From a checkpoint of a small mixture-of-experts model trained on Wikipedia: 1 pick a token.
Below are experts of layer 6 (counted from 0) of a mixture-of-experts language model. Rows are named router (the router's row for the expert), down (a neuron's output weights, with its number) and show model dimensions 0-127. Each number is 128 + 24 x the weight over its row's rms, rounded and kept within 0 to 255.
After each expert's rows: a language model's description of what the expert responds to. This comes from a sample of Wikipedia text that the model never trained on.

# expert 28
router [104 109 126 125 140  71 179  55 139 131 102 169 115  98 114 114 153  91  89  89 115 134 119 164 128 102 168 106 128 131 110 146 106 150 153 132 128 140 133 138 151 164 127 106 117 117 106 152 119  91  95  92 162 120 127 117 153 109 123 129 141  99 109 110  70 133 134 150 156 110 103 150 158 119  97  70 144 138 134 129 117 141 134 131 114 144  88 143 125 103 106 108 100  75 173 147 101 139 127 173 111 120 122 132 141 134  75 156 128 160 122 117 130 125 115 109  98 134 140 155 124 135 124 142 151 138 133 149]
down0 [131 108 187 111  91 130 189 132 144 126 152 157 147 121 119 109 128 143 141 108 139 141  85 144 150 135 124 122 128 120 107 139 115 112 176 149 136 141 127 135 192 111 128 121  78 114  99 103 108 104 109  63 145  94 120  90 156 121 124 115 174 134 178 114 137 103 143 141 138 139  88 112 144 117 104 126 156 135 109 102  92 131 189 133 193 103 135 133 122 105 136 133 142 118 109 148 108 118 104 130 138 128 121  93 119 143 159 144 113 145 134 116  88  94  85  82 143 122 109 119 114 136 113 118 121 117 113 109]
down1 [111  74  98 146 103 133 114 143 112 146 113  61 154 118 136 132 142  92 135 156 115 110 107 135  91 167 121 145 144  81 103 137 154  58 119 155 139 127 143 100  97 135 126 135 167 118 145 139 167 122 129 119 146 116 201 137  88 115  81 132 142 115 116 174 178 110 107 161 124 135 152  87  94 137 110 106 131 195 116 126 136 126 144 130 121 135 163 121  98 132 132 130 126 110 120 122 162 125 124 113 141 102 149 124 140 145 128 147 156 142 119 161 161 152 129 125 131 114 146 127 101 108 122 151 121 168 117 133]
Nouns and word endings about buildings, vehicles, routes and measurements in technical descriptions, such as roof, engine, bridge, storeys, nmi, km.

# expert 24
router [119  79 126 141  95 143 118 111 144 143  55 155 122 126 141  91 102 150  79 111 166 104 103 180 139 138 123 124 127 131 121 147 164 112 157 159 137 135  99 133 149 102 115 115 103 126 106 143 127  92  94 164 133 117  93  79  89 128 121 150 117 107 115 124 139 141 124 102 159 128 145 149 133 135  99 132 157 125  97 162 115 172 147 127 120 140 164  78 154  98 133  97 132 142 107 123 106 155 117 159 131 119 142 112  95 100 109 106 126 156 133  86  98 115 105 154 146 149 117 120 149 126  84 177 105 102 115 115]
down0 [137  89 159 114 178 114 136 104 152  97  79 144 110 115 130 134  99 115 148 106  91 153 120 127 127 128 132 131 120 181 128 150 118 190 147 132 134 152  62 130 104 147 132 133 149 152  73 142 146 147 135 128 129 150 141 149 111 137 120 128 106 103 109 151 116  94 127 111 120 136  72 126 148 128 100 136 113 121  97  64 122 129  88  94 150 108 157 112 156 152 132 140 122 114 116 110 171 114 153  95 152 130 118 140  91 114 139 131 132 183 154 111 159 120 114 112 150 171 135 137 146  96  96 133 134 111  90 133]
down1 [109 105 140 125 119 125 141 126 124  98 134 145 140 127 125 130 160 162  65 126 142 117  87 100 125 143 142 150 101 185 129 101 144 122 133 118 132 174 151 158 143 151 136 182 110 141 141 103 108 103 134 145 106 141 135 133 174 114 144 161 135 116 157 119 150 154 121 107 137 131 140 181 121 127 155 135 175 119 163 132 133 136 158 133 105 165 154 139 114 153 144 152 133 175 151 121  60 154 125 118 155 137 128 139 102 148 151 124 143 142  89 138  88 115 164 152  80  99 127 108 126  65 134  99 125 115 127 164]
Capitalized first syllables of names, mostly Romance or Latin-American, and inc/exc word starts, such as Tab-orda, Sab-ato, inc-orporates.

# expert 5
router [131  97 123 123 132 112 110 135 129 164  43 165 108 153 168 115 180 120 106 136 131 145 106 110 152 129 107 104 130  96 119 108  86 118 129 148 112 101 130 126 128 120  83 111 133 123 136 130 117 152 139  87 122 167 100 101 124 109 173 109 136 112 165 137 126 129 164 164 125 141 139  98 132 109 141 100 131 164 140  84 104 129 151 132 131 142 110  98 127 131 135 124  98  84 168  86 137 171  99  98 135 107 138 125  97 155 100 155 144  91 153 110 128 148 159  92 136 165 155 113 142 131 139 148 106 104 136  84]
down0 [100 174 111 157 126 147  87 120  90 114 139 124 144 101 131 148 110 130 125 117 155 150 131 133 131 135 124 106 133 172 163 145 107 126 136 148 113  92 122 130 138 132 110 156 135  89 123 108 151 169  61 174 149 110 154 161 118 156 104 170 121  96  91 142 112 119 131 115 131 116 122  97 131 156 139 127 122 149 145  90 152 140 110 120  98 129 129 134 139  47  77 131 122 119  86 155 130 109 127 162 120 172  94 136 107 167 151 124  92 117 153 133 126 126 158 116 146 134 115 117 166 138 121 116  76 142  93 137]
down1 [ 88 124 148 145 125 122 140 101 150 127  93 135 163  96 122 174 110 134 151 104 129 141 106 116 137 135 103 155 127 129 136 108 110  99 135 159 123 126 180 108 165 147 136 135 138 187 104 181 119 185 106 146 114 120 142  81 144  98 153  97 148 107 148 168 158 115 112 152 126 151 115 119 141 147 142  75 134 127 108 105 129 104  99 149 119 121 163 161  87 109 129 140 161 104 116  92 123 126 130 121 119 123 144 129 118 139 144 137  71 184 138 149 177 115 148 110 107 164 126 133 116 141 129 143 172 153 106 142]
Short capitalized or lowercase syllables opening names and words, often Chinese, Scandinavian or other foreign place names, such as Man(churian), Ton(gren), Fin(spång), inter.

# expert 14
router [133  67 109 125 115 133 139  92 125 145  75 134 130 141 159  81 135 120 126 130  95 158 100 127 128  85 104 146 147 110 113 152 111 145 168 104 165  98 165 173 146 112 120 103 151 120 142 150 108 101 177 110 132 123 118 102 111 118 106 137 130  93 149 103 123 122 168 129 164 140 126 106 121  98 111 126 146  78 131 152 147 123 144 135 118 147 106 109 159 123 139 111  99  89 125 153 131 161 101 125 107 146  96 159 134 144  95 110 155 115 192  89 168 124 104  84 111 164 139 150 149 122 142 104 138 128 107 137]
down0 [149 136 130 170 112 129 102  99 147 116 141 116 117 124 142 114  86  91 147 119 134  80  74 108 138 116 180 100 164 134 143 113 109 157 158 168 144 115 116 123 170 154 135 175 162 109 138  94 150 150 105 114 123 123 127 120 149 153 113  98 128 139 132 130 150 110 132 129 149 148 111 164 153 130 152  77 125 136  87  89 152 138  99 184 131 110 108 149 110 117 134 124 138 117 137 126 105 106 147 111 128 161 148 100 132 146 163 142 150 128 118 150 100 159 133 114 153  91 114 118 156 106 172 105 125 160 133 199]
down1 [124 105 136 104 126 153 123 127 122 110 156 158  90 117 122 193 152 140  98 131 120 178 100 104 164 130 119  96 108 114 106 136 144 101  87 124 146 108 147  90 154 144 126  91 133 135 151 117 146 131 103 161 121 117 113 111 106 136 108 111 162 119 101 139 148 118 164 135 129 114 154 107  82  98 143  74 130 133 131 132 140 152  98 178 105  64  96 105 139  80 112 142 112 131 148 160  82 166 120 146 162  93  83 119 164 145 113 116 153 175 110  98 121 116 123 136  99 128 131 135 139 124 124 122 132 108 126 124]
Short consonant-vowel pieces starting a word, lowercase or capitalized, such as di(chotomically), mo, ne, co, Da(fydd), Ku(ssmaul).

# expert 18
router [104 137 141 106 143  95 144  98 116 121  92 156 134 116 151 133 102 103 132 135 122 167 180 120 158 123 164 100 137 113 114 103 133 126 182 157 134 110 119 133 167 120 121 158 102 142 137  89 127 114 128 118 134 168  99 125 170 110 138 147  91 116 142 156 105  96 154 166 114 190 142 160 137 130  83 110 133 138  94  97 160 132 126 129 127 161  90 129 142 136  89 122 137 119 113 119 149 125  88 138 114 174 112 103 107 151 119 173 141 109 166 104  86 116 137 141 117 128 160 138 127 100 119 176 153 157  90 124]
down0 [ 84 104  95 110 137 117 107 115 140 140 144 131 139 105 128 156 135 133 108 140  81  92 140 161 157 131 117 126 165 123 111 150 136 124  53 113 130 159 111 118 113  92 132 134 143 116 160 144  91 132 182 124  77  83 160 142 116 149 134 117 144 120 141 170 152 135 149 122 160 142 130 132 142 115  90 121 128 164 118 134  97 122  98 115 118  76 165 141 152 133  96 104 146 147 117 103 132 113 140 154 185 144 135 142 144 191 118 124 134 116 103 119 151  81  99 131 124 121 125  95 132 141 147 120 136 135 190 129]
down1 [107 154 122 148  56 182  65 164 140 143 118 130 129 148 109 127  90  89 142 156 111 126 158 152  91 115 133 134 118 124 108  99 132 138 139 153 157 147 104 110 106 108 125 153 106 128 139 124 152 107 165 158  82 156 123 115 127 136 148 125 151 131 137 108 151 133 128 159 135 105 133 146 113 103  82 156 127 150 156  92 175 126 148 133 100 151 147 146 109 117 125 141 121 116 119 195 164  91 133 126 124 126 118 144 111 144 100 123 111 115 133  88 110 146  99 108 143 106 115 159 167 151 104 132  89 178 146 131]
Adjectives and adjective-forming endings such as -ical, -ic, -al, like social, economic, hyperb-olic, logistic-al.

# expert 13
router [122 114  95 119 136 124 138  92 130 141  63 146  48 130 134 121 135 156  99 165 145 111 111  76 152 110 101 130 141 118 169 122 123 160 158 156 113 108 156 124 143 131 167 123 158 112 143 136 139  87 109 138 136 134 145 127 130 101 140 106 111 156  95 152 108 130  96 118 155 111 131 140 126 130  79 140 111 127 117 132  90 166 141  97 108 139 128 123 145 125  92 107 114 127 129 141  92 165 100 143 123 123 150 131 124 156 162 139 165 169 167  87  97 144 150 130 140 106 157  89 119  96 117 190 118 128 136 130]
down0 [106 116 153 141  99  90 126 131  92 144 148 100 162 161 145 110 155 133 103  96 178 127 121 111 171 100 132 147 141 110 107 145 123 164  94 117 122  99 120 169 152 156 142 120  85 163 106 164 170  67 135 134 149 173 122 138 120 149 133 172 157 115 126 147  80 130 126 110 107 163 143 164 159 152 128 106 128 132 124  96 120 123 145 110 116 134 114 143 115 109 138 172 139 113 145 116 112 150 147 112 150 145 135 115 111 107 134 120  85  66 141  86 150 125 107 125  88 161 106 114 128 122 102 122 107  94 106 131]
down1 [124 147  97 106 145 121 133 107 112 150 166 126 126 122 150 112 148 133 121 170 162 132 140 119 150 105 129 112 120 155 124 108 165 152 107 157 119 105 146 178 137 115 159 134 132 113 114  96 128  69  91  94 142 136 120 125  98 147 201  84 149 146 111 146 164 108  81 127 177 111 120 110 127 135 121 138 146 140 106 146 134 147 164 126  96 186 116 161 179 157 139 127 137 135  88 102 122  95 134  90 131 117 124 140 113 156  81 131 122 132  88  67 142 109 130 125 145 152 122 121 136 146 107 132 131 138 124 105]
Opening pieces of longer Latinate words after an article or adjective, such as res(emblance), cons(ervative), trans, amputation.

# expert 19
router [ 73 116 160 100 183 119 103  83 122  99 134 127  89 130 149 147 108 120 113 100 124 141 107 125 104 115 160 123 157  78 125 123  82 189  95 156 139 102 138 142 148 166 102 124 110 159 123 135 144 113 131 121 123 131 134 155 167 120 100  92 120 156 117 141 105 110 139 147 124 129 120 103 123 144 153  66 187 142 133 116 111 140 147 165 110 161 112  76 145 103 105  90 104 113 116  98  90 117 132 116 119 134 120 133 112 130 135 138 143 149 125 113  96 146 106 153 124 148 142 131 149 123  75 139 116 108 112  94]
down8 [130 173 153 123 124 133 118 145 138 169  95 106 177 132 150 111 126  64 147 110 131 115 169 137 177 142  89 175 134 136  73  77 146 116 154 133 111 109  99 128 173 122 121 156 127  91 118 168 179  88 132 120 139 133 111  94  96 108 131 107  76 129 109 124 117 141 127 147 101 127 188 161 110 127 138 110 130 147  89 121 112 140 133 142 119 121 139 129 110 101 128 124 118 161 125 126 146 155 145 162 114  82 156 141 142 111 128 103 101 116 159 148  98 109 141 110 114 154 111  99 103 122 125 131 135 123 120 147]
down9 [187 130  63 132  80 133 135 132  96 115 132 156 152 132 136 147 111  88 175 120 121  74 149 125 124 140 105 103 129 152 106 126  89 129 104 135 107  91 149 121 139 148 148 112 121 120 140  72 167 120 132 167  91 123 126 127 159 113 135 130 143 104 163 112 129 130 136 128 133 152 121  97 143 109  93 119 163 110 140 105 110 151 193 142  86 140 144 150 128 114 108 134  85 132 104 143 137 138 100 130 160 128 107 137 175 112 151 128 122 137 111 178 108 106 130 113  93 100 122 163 126 134  95 124 145 147 144 169]
Country names and their endings in tables and prose, such as Syria, Ethiop-ia, Czech Republic, United States, U.S., Nicaraguan.

# expert 29
router [ 51  72 154 132 111 140  97 121 147 140 124 177 141 130 126 126 101 126 129  99 156 143 143 145 128 111 151  87  91 127 102 155 125 144 124 137 133 130  76 144 159 138  76 156 107 151 144 116 130 122 124 172 128 119  99 118 106 118 101 101  67 134  92 163 127 142 111 153 102 126 123 113 141 114 150 136 128 114 152 126 120 145 144 145  97 142 126 136 147 161 126 132  56 112 109  87 120 153 151 121 105 152 126 117 110 106 110 113 124  87 104  93 132 152 155 147 134 144 152  98 130 117  88 114 163 121 101  95]
down34 [133 114  84 120 123 107 123 141 104 134 117 133 143 125 151 140 146 129  97 112 107  93 157 103 106 147  94 104 130 133 119 131  92 146 162 151 160 152 126 134 130 131  90  82 188  92 136 136 170 121  94 143 145  75 113 184 101 155 146 137 158 152 126 141 165  95  94 111 167 102 142 108 115 122 123 138 166 134 105 113 107 134 139 109 113 115 128 116 133 171 158 172  96 119 129 151 149 129 164 172  90 126 106 126 124 131 122 169 123 136 115 117 137 141 102 163 135 125  72 113  86 125 107 127 155 162 152 123]
down35 [159 134 107 112 116 108 115 104 111 101 151 132 112 111 105 164 128 145 132 175 147 120 122 103 101 124 142 138 111 138 148  67  94 134 129 121 142 122  83 133  99 106 171 113 149 103 133 140 129 163 171 115 143 141 131 130 129  94 156 138 164 163 123  95 127 134 140 117 142 140 107 145  89  68 111 111 136 145 114 112 131 114  76 123 121 141 164 124 145 174 119 169  97 140 132 149  99 175  99 120 124 100 158 106 108 113 108 142 120 178 149 189 140 145 124 145 124 114 147 143  96 130  89 107 158 168 104 143]
City, team and institution names in sports and schools, including their final word pieces, such as New York, Chicago, Miami Heat, Atlanta Braves, University.

# expert 25
router [101 132 112 111 156 118 117 143 138 158 118 100  69 123 123 134 129 118 120 129 110 125 104  73 119 122 165 126 128  91 176  98 113 145 138 134 159 130 104 153 126 132 155  92 143 126 127 134 111 114  78 134  97 157  90 143 122 140 111 136  89 149 128 120 136 151 101 192 145 150 106 125 145 154 119 123 124 100  91 159 114 115 158 161 109 133 157 120 159 168 115 117  83  85  98 146 116  92 134  99 123 146 116 118  86 119  88 105 157 147 112  86 162 128 154  90 108 163 129 153 159 122 118 127 158  97 123 109]
down0 [134 135  95  79 113 158 114 110 156 154 110 114 136 157  96 120 126 152 113 141 100 128 141 139 136 170 119 142 146 137 131 159 110 126 114 110  96  82 147  63 138 139 150 141 140 111 143 162 153 165 163 122 121  96 143 175 124 177 106 139  88 118 179 109 118 130 133 125  71  83 131 126 119 117  85 125 142 101 143 113 138 107 119 118 102 135 160 130 160 149 136 141 126 130 146 125 152 139 125 124 134 145 122 130 148 142  81 125  85 142 104 100  90  99 124 112 130  70 137  95 131 150 125 117 154 177  93 100]
down1 [168 147 112 123 127 137 137 120 143 151 132 128 155 143  89 161 109 134 118  84  73 110 140 105 144 134 126 110 203 105 146 130 146 176 106 125 123 151 113 146 133 125 147  97 155 157 126 163 173 120 136 160 115 123  65 100 117 112 131 139  65 135 183 118 138 153 112 155  99 131 142 138 133 129 134 114 136 134  98 138 116 129  86 144 132 122 139 126  88 124 136 163 111 137 134 163 113 100 125 119 159 132  93 116 142 105 134 204 111 128 145 145 144 148 126 108 159 120 121 160 124  83 152 135 121 150 150 151]
Pipes between table header names and dashes opening infobox list lines, plus award words like Best, Outstanding, and sentence-final periods.

# expert 30
router [ 81 119 126 114 126 124 150 126 123 109  70 123 127 150 168 129 109 128  82 132  98 146 122 162 100 136 127 142 137  85 108 100 139 170  94 130 140 113  95 152 163 127 117 126  97 169 156 110 109  94 140 177  94 153  91 140 121 128 156 115 123 103 121 136 104 138 118 137 137 126  99 126  92  83 144 114 130 124 123 137 105 121 124 105 112 142 187 123 146 141 146 111  79 126 129 112  83 141 143 149 109 114  91 135 156 104  79 143 129 124 135  60 153 143 117  92 133 134 131 145 115 103 150 119 144  84  86 109]
down0 [129 146 105  89 132  83  88 180 106  82 102  84 110 137 119 146 133 148 140 145 167 162 141 118 147 159 185 125 139  93 102 159 109 128 135 116 130 123 120 150 112 128 145 100 104 143 123 133 138 113 144 134 141 114 171 128 109  87 128 127 125 136 113 141 101 158 114 157 119 171  98 100 137 134 112 164 107 127 117  89 140 103 143  83 141 102 121 161 115 126 176 133 181 164 105 161 117  91 136 120 128 155 135 113 128 125 125 112 122 102  96 152 135 161 120 126 118 143 151 163  83  95 148 129  95 163  92 117]
down1 [110 138 141 140  98 116 151 121 142 111 147 137 189 112 132 181 116  86 114 169 141 126 129 117 141 124 124 145 124 157 116 114 109 145 115 122 162 125 107 149 139 169 132  89 145 105 131 109 125 118 128 106 156 152 109 120 150 145 108 111  90 104 114  88 178 120 127 149 134 114 143 171  75 147 156 124  95  91 129  67  95  89 106 123 128 125 124 127 143 150 135  91 165  91 148 110 123  97 159 118 183 146 129 131  97  98 125 126 114 155 115 137 150 129 132 126 121 104 135 108 116 170 158 185  81 140 126 108]
The word the and other determiners such as his, its, their, entire, usually after prepositions like of, in, to.

# expert 22
router [ 88 132 139 108 160 151 129  81 122  99 113  86  76 124 135 141 107 153  92 119 104 170  83 125 135 140 130 151 124 119 126 121 146 158  93 108 126 124 125 150 181 179 132 102  96 136 106 134 113  69 109 107 112 166 112 129 142 118 105 106 111 125  88 129 138 114 149 181 119 133 100 146 139 153 156 125 142  89 120 166 122 104 141 148 151 116 129 108 128 143 152 109  99 116 150 123 101 101  90 116  78 133 124 149 130 163 134 146 131 156 116  69 130 133 109 111 112 138 142 142 166  96 117 151 128  80 112 113]
down0 [110  45 145 108 114 136  83 119 131 143  85 160 146  87 180  92 128 133 102 133 111 174 107 126 148 160 139 152 108 113 132 127 134  98 111 131 111 129 142 118 128 154 104 110 139 143 123 119 135 129 158 141 161 169 143  81 107 111 110 132 161 114 143 126  39  98 134 138 123 135 123 144 174 138  98 133 108 124 107 117 112 152 164 113 114 109 149 131 170 150 104 116 112 119 132 114 133 159 121 134 148 136 114 113 112 131 142 134 117 131 192 136  88 152 131 150 115 120 132 103 131 108 103 183 107 124 118 122]
down1 [100 110 131 124 144 123 109 134 135 169 134 138 120  75 127 144 152 148 146 102 136 114 114 182 142 100 111 128 110 114 150 186 149  54 127 132 123 146  98  87 155  99 109 122 156 137 124 114 140 154 101 128 126  78 149 144  77 136 137 130 120 141  67 161  95 117 109 142 127 103 120  94 139 124 106  94 127 102 146 145 118  86 143  79 125 121 137 122 164 127 113 102 122 111 138 129  95 125 146 155  94 128 120 135 118  92 125 187 113 127 121 110 152 115 134 125 139 141 163 120 176 161 146 133 142 100 143  90]
Colons after infobox-style labels and pipes or semicolons between entries in lists and tables, such as Mayor:, Published by:, Number:.

# expert 26
router [ 87 127 144  96 106  95 122  83 102  98 128 127  87 152 153 140 149 165  95 142 117 140 106 126  93  98 138 123 149 117 132 162 102 161 153 138 127 119 115 123 134 125  92 117  87 124 124 150 131  99 127 135 143 137  87 115 162 142 122 129 153 118 110 175 104 138 127 141 123 129 133 148 137 170  88  88 124 120 122 183 103 138 151 162 123 141 118  70 178 155 103 126 102 135 132 128  91 116 138 147  73 156 154 120 125 141 108  87 172 144 146  95 129 141 119 129 152 113 155 135 166 146 100 129 172  99 142 100]
down0 [112  82 136 105 121 156 108 122 118 149  96 160 140 114 107 111 142  87  97 135 110 107 111 144 119 141 128 115 183  66 106  95 116 152 110 107 143 121 121 129 155 182 161 133 130 122 132 170 102 134 144  82 136 112 149 155 115 111 128 115 141 130 153 128  64 113 106 108 114 153 118 134 152  95 129 103 157 157 110  96 131 148 190 117 127 162  76  97 107 146 112 134  83 128 109 135 132 115 110 113 148  96 119 105 105 122 109 125 153 123 144 154 141 160 111 127 146 100 119 119 131  63 128 129 123 109 116 168]
down1 [168 123 118 128 164 154 123 151 130 119  89 127 117 102 157 151 108 132 146 152  98 138 132 138 146 104  69 128 140 104 148 138 165 144 124 101 182 138 128 139 121 149 121 133 154 160 119 110 170  84 146 108 104 149 137  83 150 149 156 116 114 156 131 127 131 141 127 136  91 138 166 141 159 131  67 134  84 123 119 120 136 136  92 128 145 176 137 138  77 156 127  75 170 135 124 115 144 159 127 118 152  95 134 112  93 121 131 139 122 133 149 122 147 133  75 130 148 150 105 154 133  91 152  86  93 126 162 121]
Numbers, closing brackets, dashes and abbreviations in table cells between pipes, such as goals, standings, certifications (RIAA), football positions MF, DF, GK.

# expert 7
router [ 84  91 121 142 140 132 137 118 117 147 106 131  98 176 191 152 152 169 126 136 118 118  81 114 142 146  96 112 155 103 133 119 128 131 130 161 193 115 118 103 164 145 120  98 128 128 135 100 102  83 148 119 164 116 127  93 115 145  96 112 163 115 138 158 123  97 119 112 164 152 140  91 135 109 138 115 138 128 104 158 138 150 162  87 100 149 130  96 120 156 136 136 125 115 134 164 110 142 145 132 131 120  83 119 164 157  88 118 173 145 177 125 141 112  96 105 158 142 148 102 148 142  92 120 135 109 133 140]
down34 [110 139 114 127 119 139 124 128 113 126 134 131 163 145 163 143 126  66  98  99 114 131  62 148 146 135 147 128 110 146 122 159 100 159 161 117 122 137 118 101 127  92 124 130 107  84 135 111 129  92 132 105 138 121 194 125 134 106 151 120 147 161 149 135 119 129 136 111 160 140 127 150 120 162  97 104 117 162  95 198 142 109 141 137 129 100 125 157 142  93 115 171 146 122 114 139  51 105 119 141 130 127 139 137 128 105 116 152 124 114 124 165 102 176 134 138 158  96 106 153 180 140 105 126 135 153 122 105]
down35 [158 110 133 146 136 129 103 167 120 125 104  88 152 164 139  77 127 152 141 148 113 135 125 148 125 118  73 140 137 138 144 138 162  75 156 132 102 149  97 159 111 115 125 112 105 120 120 106  90 135 118 124 124 118 135  94 115 117 152 147  90 164 116 102 118 115 128 126 103  91 107 129 152 186  68  92 115 139  98  53 137 101 114 132 145 127 129 110 134 166 139 173 134 101 129 142 139 120 160 179 149 139 111 128 141  99 153 129 119 129 116 130  99 101 143 107 130 112 119 149 103 156 110 132  82 139  94 158]
Single-letter or short first pieces of split words, often capitals right after a bracket, line break or quote, such as (Syrian, Lithuanian, Political, lining.

# expert 1
router [104 125 142  89 108  92 165  93 145 149 118 105 130 147 125 122 167 133 156  97 121 136  96 124  78 119 137 136 125 117 157  82 121 151 191 136 156 136 132 103 163 141 176 104 123 157 137 150 106 151 128  89 113 153 135 135 138 134  86 104  76 130 114 141 118 117 153 164 119 136 111 148 129 108 113 127 129 134  98 106 143 149 165 156 157 146  89  96 174 134 113 114 102 134 157  91  97 149 132 134  79 144 106  98 113 155 117 128 147 169 132  86 131 157 137 158 153 148 154 112 157 141 101 125 134 104 119 111]
down34 [136  94 166 119  63 149 171 107 149 139 148 173 150 118 112 128 140 117  81 126 159 128 128 122 111 121 123 161 111 123 117  97 128 142 128 133 126 139 141 131 138 110 132  97 112 145 150 145 116 140 146  90 107 103 155 106 113 117 137 125 114 125 137 117 139 108 147 124  85 132 120 184 114 142 158 118 154 149 106  84 104 133  92 112 120 112 126 129 108 136 149  81 116 138  79 150  88 180 144 121 145 199 126 140  57 114 115 131  92 151 154 147  85 132 151 127 109 130 150  98 104 145 147 115  97 150 147 121]
down35 [115 112 102 142 128  91 132 124 136 177 140 123 123 166 163 117 159  91  93 132 161 111 112 115 177 101 120 153 153 115 117 154 140 159 162 136 130  94 163 119 119 124 107 107 160 155 104 100 148 118  90 153 120 110 140 108  87 146 111 169 117 153 139 142 159 105 113 120 139 126 147 102 155 128 141 147 148 123 129 142 142  95 134 112 139 145 104 108 135 103  94 117 150  98  98 102 114 105 157 106 186  67 141 159 169 168 113 107 124 145 143 115 112 105 147  82  89 114 111  85 131  98 113 115 152 107 125 139]
Pipe separators, double spaces and semicolons between numeric cells in sports score and results tables, such as set scores, vote counts and SAFE columns.

# expert 12
router [ 81  91 101 116 169  83 126  93  78 157 133 138  63 152 175 118 142 147 101 132 111 176  90 125 134 176 148 139 121 128 107 108 145 138 161 107 145 103 117 148 149 130  93  88 107 165 144 125 133  87 121 119 185 140 150 112 101 154 134 163 103 139  98 129 132 141 129 153  95 138  86 147 138 148 121 103 135 137 122 171 147 152 140 131 119 120 103 152 126 117 148  93 107  87 130 151 121 126 143 131 135 123 116 119 117 147  93  94 178 118 156 149 138 122 134 128 128 118 161 121 144 138 111 130 124 120 129  83]
down0 [138 126  77 131 139 108  97 127  93 121 153 116 133 124 107 127 149  91 119 141 165 122 164 126 124 101 128 144 120  79 131 135 144  92 133 116 107 103 123  83 113  96 132 133 122 102 138 189 134 144 123 149 156 132  90 130  96 127  87 142  95 146 103 143  70 108 109  86 162 145 136 122  96 132 161 114 125 119 122 141 133 130 118 117  94 147 152 133 109 126 145 166 132 107 149 114  94 108 174 111 107 110 135 143 156 113  76 148  95  82 156 123 142 107 163 125  93  67 159 139 134 103 110 132 149 111  94 140]
down1 [148 111 148 121 131 113 192 119 139 151 158 155 132 114 115 132 128 143 144 146 120  93 157 165  87 113 114 136 121 106 103 114 147 119  85  74 125 165 105 125 170 138 130 127  86 128 135  93 140 118 135 101 133 133 167 104 133 153  84 100 152 150  96 111  93 126  94 125 146 125 121 141 163 118 114 142 110 158 132  99 144 124 120 120  96 177 173 108 167 122 107 164 137 190 120 153 147 124 114 122 112 137  92 116 104 109 100 129 109 134 133 127 147  89 144 145 103 155 126 116 164  82 110 119 163 130  98 167]
Digit tokens in measurements, years, scores, statistics and table cells, such as 45 mi, 75 in 750 lb, 165 in 1653.

# expert 9
router [ 66 134 119 145 139 113 113 103 139 152 125 107 105 118 139 118 121 141 143 128 109 144  96 108 126 134 132 124 154  55 163 124  75 123 150 116 189 135 140 119 158 175 170 138 149 184 123 134 150 145 105 100 122 161 106 152 117 125 112 113 137 148 133 124 127 138 124 167 121 128 131 104 126  85 101 146 152  90 119 146 106 140 196  94 122 144 110 130 141 143 126 142 118 114 129 145 112 125 124 111  93 132 102 132 149 182  78 116 139 112 154 148 123 130 116 124 135 136 173 156 145 161  73 109 103 124 145 106]
down0 [119 136 140 108 106 111 111  86 167 135 141 144 149 142 128 119 121 107 139 114 150  96 142 145 131 133 114  97 154 143 124 129 165 124 124  88 138 111 168 154 118 150 125 138 125 112 115 118  95 178  89 137 129  97 127 107 101 120 141  98 101  93 110 120 134 110 128 122 147  87 167 149 107 165 109  95 118 147 145  90 129 122  48 106 127 164 105 115 171 126 178 100 112 154 155  57 112 138 154 154 119 101 143 148 118 166 141 159 119 138 178 146 127 124  89 113 128 122 113 107 133 159 122 139 121 160 138 155]
down1 [144 159 147 131 147 123 115 116 146 125 126 151 100 101 143 160 142 106  96 128  96 114 163 120  91 136 102 154  92 167 137 120 136 126 139 110 140 131 143  92 121 111 104 137 145 121 117 153 144 165 138 175 124 121 141 175 122 140 117  97 101 119 150 108 130 131 139 101 125 101 156 119 133 132 118 117 138 180  97 160 117 155  65 104  90 118  97 131 132  85 129 203  90 147 111 149 125 145 125 111 119 139 107 108 121 118 154 133  74 169  79 163 153  82 141 108 119 134 164 155 121 114  97 147 123 144 106 110]
Paragraph breaks and equals signs opening or closing Wikipedia section headings, such as ===1990s===, plus words like footballer, beetle.

# expert 2
router [115  84 132 161 142 131 115  83 159  92  61 139 141 120 120 122 101 131 114 173 122 128 136 108 141  94  98 117 115 133 166 149 135 121 144 139 156  78 178  91 144 110 134 107 129 127 117 142 123 129 133 155 123 162 126 126  97 145 118 141 126 107 125 117 109  74 118 132 161 118 142 118 143  96  45 142 151 120 102 117  72 180 162 164 127 138 145 124 101 154 102 149 122  82 138 139  82 101 120 111 125 120 107 113 115 144 148 115 135 123 159 127 137 136 105 148 156 147 134 131 110 152 126 143 140  86 113 146]
down0 [127 158 105 147 130 100 117 102 122 125 139 132 182 125 111 143 116 147 130 125  66 111 155 146 136 131 119 109 159 127 113 150 171  98 108 146 124 149 137 147 115  39 128 135 153 109 133 110 125 117 132 125 157 126 146 154 133 102 166 135 127 123 117 155 103 163  94 109 123  97 119 127 130 100 197 125  84 109  94 148 147 103 182 110 138 132 167 134 151 144 102 135 136 138 143 154 116 103 141  86  97  89 108 133 133 132 158  83 104 136  87 144 124 166 108 141 124 147 146 104 121 136  92 113 117 152 128  99]
down1 [127 147 135 115 137 145 114 118 147 138 111 118 141 125 156 155 129 105 122 151 154 119 100 161 172 169 122 105 110 128 123 121 140 115 139 144 125 121 115 110 150 102 114 164 154  97 122 112 142 147 145 161 128  96 108 120 155 143 100 110 125 115  84  76 162 133  90 146 136 126 136 124  47 147 119  99 143 192 170 105 122 140 124 115 120 162 171 146 130 107  80 143 139 157 133 134 162 136 109 126 142  86  88 121 106 105  97 125 121 150 130 160 127 144 102 120  93 139 110 155 107 107 105 148 160 184 138  84]
Word-initial or mid-word pieces beginning with consonant clusters, such as sl, exp, bl, dr, str, in words like switchblade, state-driven, reorganization.